config.yaml
n_layer: 13
n_experts: 32
experts_per_token: 2
balance_loss: 0.00896
norm: "rmsnorm"
qk_norm: true
optimizer: "soap_variant"
decay_fraction: 0.841
train_tokens: 554900000
Below are experts of layer 10 (counted from 0) of a mixture-of-experts language model. Rows are named router (the router's row for the expert), down (a neuron's output weights, with its number) and show model dimensions 0-223. Each number is 128 + 32 x the weight over its row's rms, rounded and kept within 0 to 255. Numbers have three digits each.
After each expert's rows: a language model's description of what the expert responds to. This comes from a sample of Wikipedia text that the model never trained on.

# expert 3
router:134166149052163141140121108117131145112103144106093143131155139137112128112091217116108116073151149167124096096139122172090128144128105144041117105097188130161117117142162193124167108172165180158103133185107132120190123132175062086128175144136099129113126114095120121153120189122107097087107176125130132178108135123081193103040105083081249130063127135125160154079176087091130111105114105141129138194129086162152169162158144114106140165166115169117196173078143165071164116088182084144098098150107087183135122147104138135128173167148097134131150138155138196146152132096076106134116131101180147125126088086080124124126120139109147111142159089139133114138119122135126112126152
down1:122087148124175131121049101135124199163150137081134127124138161099120124150127161102124112126146133113164137103140099186128140070133108136160111076105121153121084118084081105088129098176149162147110093112151095114186189072144092207109115117124152149117148143072147129156161082126174087151184128123153095142090118195100167191162149100074098225146149089153110172149086160111108177121131117070150177149146132104188169136128121102098075136133158155111205150122159172102094106108150116137121127120116100063164076167042092157163125139171102123061101105110079099108081151162136121056140153105140152151092148110110111112121128114139099102156141082157124089108140102130136152088175
down2:110094091060077135089082137144141081194076103072153122171100155142146162109136174118159128093156098108203139119117155162174092097128179112136084130158167092114136127126153114120059123134169156115134147058055116134106124165147168166074123117189116183130090096139154099138155109173073112154106123099165140090154138090143073131118124145147128132135145138191110126174141127146115141145084160080217153168099154161115117121090129129122116118130100092128165109094189066185117158054087127103146159171141112121097117101157177114107125118144180142144148139144201106117116070093165090123092145118190155120138078174176070163131140077104101105127135126123120055103150084139139159143140
Description: First fragment of a split word, usually a capital letter or short piece, as in O-taniemi, Sy-rmia, Is-iah, re-ached, especially in names.

# expert 11
router:087108122133137169153073124129120154144115132119167121124107159132160115112069076168074166054122176208157151126143078097081139221155131150153073135170114149112111121114132133118116143102143170130132167100165106110101136122187055185127137161193107154128151081144142069134160077174157131117130204145138139160138163190183138086080219149127139161146143072155158107091121096142093157092094117125093158141176099131158115121126129149108107112183098115109155043179164139130166115123185065144058165115114082106109149120108144154089116119102130089091129140152119164145161137116122094158114142060172070109135099106083132129096130172121175131132142156123090142127083142131115125121088
down0:149198077125146104169126142168128145167105118143131171125158113129116163089110155187110145192181136128140116162103118170157082124151184119115129121114182189165150101078169098107127090122124169143125156089125142115147103118135150081128082189105147112166169138113083148126189163163105145165136091083116178088104092185122128120115124156105134130141048118116184121086100157098206157148203076159136124067156131185136210074140173071140113071100153123141122098128124131150066075187134111107094120111187081159120127157110112088138144199115119143104099129101149151166154090174169095147072148112144078181121134146120140080147094144144127150146103141163134144110106109102120146080180
down1:106148107159091094118105145171110140150172115125109186085134179143124102120127101110173137133180136104204121151128120145078122119180146158178147105127116148118088133159120107117166141142230165094127078139157154124090125181147192152127093126106134134090100103123138161143153178130136154131110148130169152086154125140115143115116125135149142104121247118131146162148171099123125118099157163140125193094121107128167118133138101155138136138097113103092137101129139102115119167104163165152114110103108120147120105145110128106097122152070154098110154089130095127077112137111121090176138145204154129192112200137106101192167177204131110131143126080223117079044066241090114106084151
Description: Capital N/K and other word-initial pieces, including N/A in tables, K place names and Japanese/Chinese byte tokens, such as | N, K(asperi).

# expert 13
router:174158136120183163147122122122172147084137188148038067201139107137139188094115083159139107175124092121189183148109121044102123095157129116139123167155112137112099157136159147149133133143121105096083143100184135108167177159164158209142186067115117142118071116065132145149168092202124132134129132102139106171167155171176122121132093113084091157153161115068133146134123064100187111087117079176164121137143106121147132106119123156134139142174137134096102147171098117113111118143123141098148222137153158167076104165126143155125121135127162093118144196118111128123167164080114093137097142105135099096116136144151212106116148106165071135121146084162150150154086127130087137166178
down0:129152100073050132113111122144116145153108186112127157156088139092148097123147154119177092104150153144113136120178126131123091048103101198113065074126164163168097113107084090086075131173134100123092098091102141078095103142145137150219128114117109131191151066127142121106107164122052092129151095164139068120122070165152077078138177067087093142146119133124098103150089150100109085132070101123115133130124149140091129123135078182152208102195113123138145121076152128170129084107101076161149109153141182096105135151118117106119068130088121122095085138113118124148107083094163104142103103120141127202117088117144109098129161156139116108162151130088149113081105168204105151163096
down1:190124169105071051165072113176118126105174121093090120134109136115129125160133111135143091117187182120100092078130107135109130116124123097111060180136178165158127139081132122133107142119149116085127129087136102206157185108116069186170162131122098106139117175086123056114138092202063112129117174167156172079130096124134152131059124131132149142147103138123065074167164124104131179096125131155063179168116110201036142132088130139146129152103136085099100130096126142094099137088085087123149155149130163136081171096122116152088109136151158099102155116089126120179109100081169092096125128131113142201122174114108119070144115136113122191149162120134105146123079110092152097150117
Description: Occupation, job title and family words in biographical text, such as assistant coach, politician, novelist, daughter, brother, Award.

# expert 7
router:116134123117132158218155112128105158161124168097140146067159186160128084179106031142133184093131086160130101126108139075092144133132100167218146122154077111201106087148111095126094125081163102089139126102116096111129170103082121171146148137143155167047125211107121158091155106071092136131141183106107093100105109087186071161121138143107099103138155146119123084163077073116120137188125120158075113163107158118155157093158106126134096098150111107098115170134148061149149108152160159114175124123186186115098079097175122169051122121143131105128153175181130095099139162115083104128188150081123136141127169132141177131142129105124138125093130123118093154117096129158090136121132
down1:092165097078093102170161085144120156101201132157101109129131139168153110114156112078140159148133124108133098162056114132124146115116108146111153119112116131096134094156154184099188169129117183110160172101185135130098203134100099135184076095096111143135119119164156072065148171084135097138141115027121156173125123152186076182116166161161186168116160082081169108095132133158118120096161117156150121083169066117119124065164110189155177085152125112086144113143123124158124134146134133150184190120121094135148140099099136151073116119152121118094103107141140085132145198071140110139161098150108075121074185169128127120133129116193078146067163127124137100177093132177147117134128
down2:140152121133100158153106086136129201128144133115079101182151143129092118093164147152167167133127104100127101120164187185165092103112097149156201109096144139138116044122094127121155077137071096135112125140102144120208111147071151157123155168113151165078110143120147126068150115125090127109166149084112154098133172168091097131118148073087179150180125129078128165134125112112188134157134177114113080168144107163109148174126127104123147106205123125154156092172145119184089149092080104103153119106117133194123115145143122188135106115190117094065133118088093138192121100114117131110093142187071148105089113079182160113142117100200202161144154156104133148114189102166108124127068
Description: Starts and middle pieces of personal first names and Latin or Romance names, such as Octavia, Coriolanus, Leonard, Maureen, Courtney.

# expert 15
router:139135122131186140097166153052062139136155092144080118134115121142117117208117179102120102124109203138110129158164112117150049131177148169118135213121108089091110165066099168081154126065113117060122122120094166133138129110159140197139104160133130182188084101123136126173119162117130154175124144167125062118100160105089129103121097118130092128144134151127161125176189145174133112143116094097190142118121162155101171090156128160148085152018202089138183104148079142073095105161129142156094162150118118135131085102106141145108084164181136110126146178108137128101144145121123128173118174120096148111057079185114160084085089103112130135115121143124105134159156153129145126140135
down1:117130137128102168128144157128136075166111170127110142148104135220084152157137098125106105171160088196115134137146132097097134143096105110041161171062122069113129160165145109068086122114082183133127146156120118131107134095079111092125160080114131103062163140155191130212146173128153117109101130071151131086201140118154140129121095115095160078159116147079083154154118116109128085130095207098083163181110109140138117137160159109134044145145144144174097114122174070110068124132127174132152130165149129122181112166094125106054158097115133108142146106118153128118088114125134128140146124089093124069034112164118117141112136134113111197139126060123136077164120110120174173110147
down2:121066121158112176128063144120149142181111059130115128195137202112120174151119107182141184150133160174083042131135070075103127089164100151062134129163151111141099140153174134139128136158124143154118082116103131109173136137160137059182145131094184112102089108084115160128136125117154169099136109140103125140148151131219124118173139126066183118072125092125089122122127136105138103111104146071103187114106126109075172117175086130099144144135112146153139148094055106144174099076127093191070100147111113131091135137098090142148091116114148150087095126147125117148125105117131107140134131115122088177115102133159148140145116108078153106146175127119166006147079139128181169109182
Description: Function words like and, a, the, semicolons and phrases like as a, in a, to a, plus word endings before them, such as devast-ated.

# expert 28
router:114169139169098116195120109133092139087176118127083215119139149112136100178083100121069114157151183099125117137110166175106112138114135066152116200142084045145125086140094130138114131106157139055138097083083125133093130139133100151133168163180064121160115097180114135157093172086107149169168080137160079104174134092098162106134095145167158121128158154093124108109154120169185127168117104117153079113145146105130158082129132168125161145128128109164117122154074110070068099194114141122089120146093127123164108123136062128115134140149122156113106196110143142095162092143173150168128156061133115188128114198145081114144143123102147115134145046121082114149117178095149050131159
down1:103069063100147117083148188155117067168124154131104146140112100130128076061076106093134076140112129138107162107084121141168163102140168177158136080048169065136048163132127117133195110131182110073148116120116133130127152134117152083168130131113118092055104086154137139125141116111094107110095059133075132086148197135108069054161144127133120094120110168125082134154160169091127145122152122128127143109083154148171159087141147068172126141072116072167106072066089141107156155092123145105106085138062151103069126146134153129122137146103101087074163153135123116084134168152135131103093113150123153132133120129158134087157076116188146172130163108133099099090101131161143164157078
down2:151147138136149144128108122075104158165091090141122093106158098146134145144137144107116164080086099138127159100172133096115107113100065073142123055159077136163118151203081135084109109144167133070070121158077123124139128139135168195106134144099114101079132161136084114140144168138162128081185125104103117168121126107137126108153107148101128116133108086081135119156122135108113150167153110064183125099127067172092092137159134088096100165130091163211137086138131126105049073187048116138149184148106066111116116091131070132120157121111148129153163110181170141066138078120125156167190071186133108086102072069128054118121139143095117141128119085143139154110103105107172123162160
Description: Commas, of, and, and table pipes joining places, names and list items, such as Wetaskiwin, Alberta; city of; aunt and uncle.

# expert 0
router:142212131135161117182169113114126115106151174155104160125138109102137171187105151130100104089064093123084083172084098197114146121141110142118138179130125149095116168107116138130119073112133143102111083147118169124130190170127119160129166076092108154129064215124157145114135126140064151163128131099163125120125174101062146133112121088147152158176111137130081146137131129128162169124162144132113100163131125162145107118170143137120164088111110161130106176095165223156111080187112105088153179112099163113155106086069121148080060141106117131168125110109118133128159124183143105093165093167144113206199122179125065082127097105118172092118088192146118191186133133152127167133158
down1:155085122156121139157139091109120119082122100138148137125176147108100134104184119114173192094123149130133214186092096094070188166117126103169152081153150092134150125070154164186094135134106165126107171164156158096142109124145125194139099128183146114145148107139140064120072146094142147121162078078149096074046161117052134092134132109130180150119107157150154120128157147153132127128154101088197108126038129125153136104117158158075110132174126143124182141074156100173136107150115166163097152123122137061064172109097106113144144145111099119156100084201150103068140123099180117095123111091138110178098146126143161166148089128111060087142147185120109116117129151194110135134101
down2:138138099065081125114142158128135160099109106134095110159108140156169091053137130157130146117099149084099075186078199130152146044132120134147135077105146093066168144169165130166157087119171156086179123101133123154169140127105163106130101116183162118154120159146165092170155097091166131146133133127149101134091183159143120093116111090130133115113092083132136125116185090179159154176152079112122148171129134097163140195123123102159084137126115106102109145138137142092120048138193177166108148175140153138129152133164100121166115141146055096166137182099183204118147119107058178096098109133159114167111076120095161125127159098148121058124154124109090054140181136122099163071152
Description: Verbs and pronouns that open or link clauses, such as was, is, which, who, he, also, often right after a period or comma.

# expert 20
router:136116156101143134125102190106096122098150139104113109129111163145152165114168037099168121094153081144108090072237080119134109101166116129125112117173140127146102158171027095119118133071151135150161164149129161157120153132170129068178147106185156151178126188089140117161202124154162182179099132128110155137124100147112068145059129094114125114149114192139138098114146133082115144165093148130080126140123137174122176120133122107123114116121069139092117078130177103115149142132149109191088089143103191117076088104119189138113110180067157130113180148144145108126125146123100115180116141190140159185134157092095152197121135133130123127108094150130126149063118109161101183097119
down0:168129139140168182159066144180158152116115151123107135144146158119160153152045121104122115095156077111170148165114121133086117178153136161182151117143149117111132106079149135133159097140063156191122159170117091131091076123149076067129162102064169129123132091107152095093163178142096117062095119186168153188153141103133126113162131140197172151094165142117149118179149093131108108174069095095112124104144128164147108111106144173132153148106157117103141124139149160182122198121158164123124137152172146131110121169134093171154105074180137188134113148172126126131115090131065174152119164139162119135157187176135147108119074138230163119103193156130111088143129115200136066117143
down1:107087110117145162113152114131079120135132076146142128104121111186125101144111159109135138101126102121162112111140122156103160108114101128109165106112128136220117150138143141127181098109109096158159139171186091114120129136137227132136128168122136107124102050083125085134091125089075077146097151140236166138136145131184098103106108081085091096159124138098107148074034143155186152094173098080140137159153143054174137135117128181074132120119153164147128169177122080042132095092133182133106107112135165117104127141133111114133059077100194178124122133078114133151119093114154161115181101077204092135111181101159123117124124117153153180070154154149103116148135136106141143123158
Description: Short syllable pieces inside longer Latinate words and prefixes like dis, im, pre, such as inexpl(ic)ably, Inc(re)ase, Conf(ir)med, Con(vers)ely.

# expert 31
router:120167126142131160139116083125138134133161074137166153150145118107190142124095075182128089122108177132076163121116111087152141184129112163122119097096170099131119146143070065132149097098133107122160174087140158101098164104203145153146167134089164132144136093141148136132113102195177168099085133126085083151117126174119086142110099132146239095108107107109142148146148107119187145080134095162081134152215213121120113101162131067118152166094080143121128139150153186156107119089132091115145085077088140138127151130104076134091129125130164115099160171135150115110128146108155090167100103184120127139157092053160108115109131174096139168071175055098111128131096150030118133116112
down0:106126163125120159083052176103106147169142111109091099120142204131119100117089095135144130107136103119070099122130111173172169192119088098125082108178068095147130123192104114087122093164163096100110144131136127146123115161111154152110094082118180146168160079134137105085151042146181129166126138114141145116164111092131147148160144081121080169132146062123148124095097159148156090164164164098096145094155057112204117141096112108100171130183175106112071131055129102135096144114096086178136168118144148104089143139110090174085149175178119116137184179088130144123151081073189113133081127183083120081095178107146147116106123097138073114130130204128136134121131125127137136152085
down1:158195170102139107077111094177099119061158128082132070107139089142087090173158156183094069147123143090101152182148149125093199116093107111105129092160151157134132159103072149109137128108190149128164138128125054089112185099126130127164138137130205109111172101151103117123095142148168114146066057092133119155138124080146156155151110073118203073111147127093126160158102142102129095127148129128130079134093119076117048131163140175072171151153112113143146039149202111139076141122139147119105113119137160135137130123085092160174139109129114160128078111090136065096060150119146119107126081138137127039175140122152093149082136110072155148104140113120161135129121156123150113139132
Description: Word-initial prefixes and opening pieces like pro, sub, dec, ab, trans, dep, plus starts such as outlaw, Subsequently, abbreviations.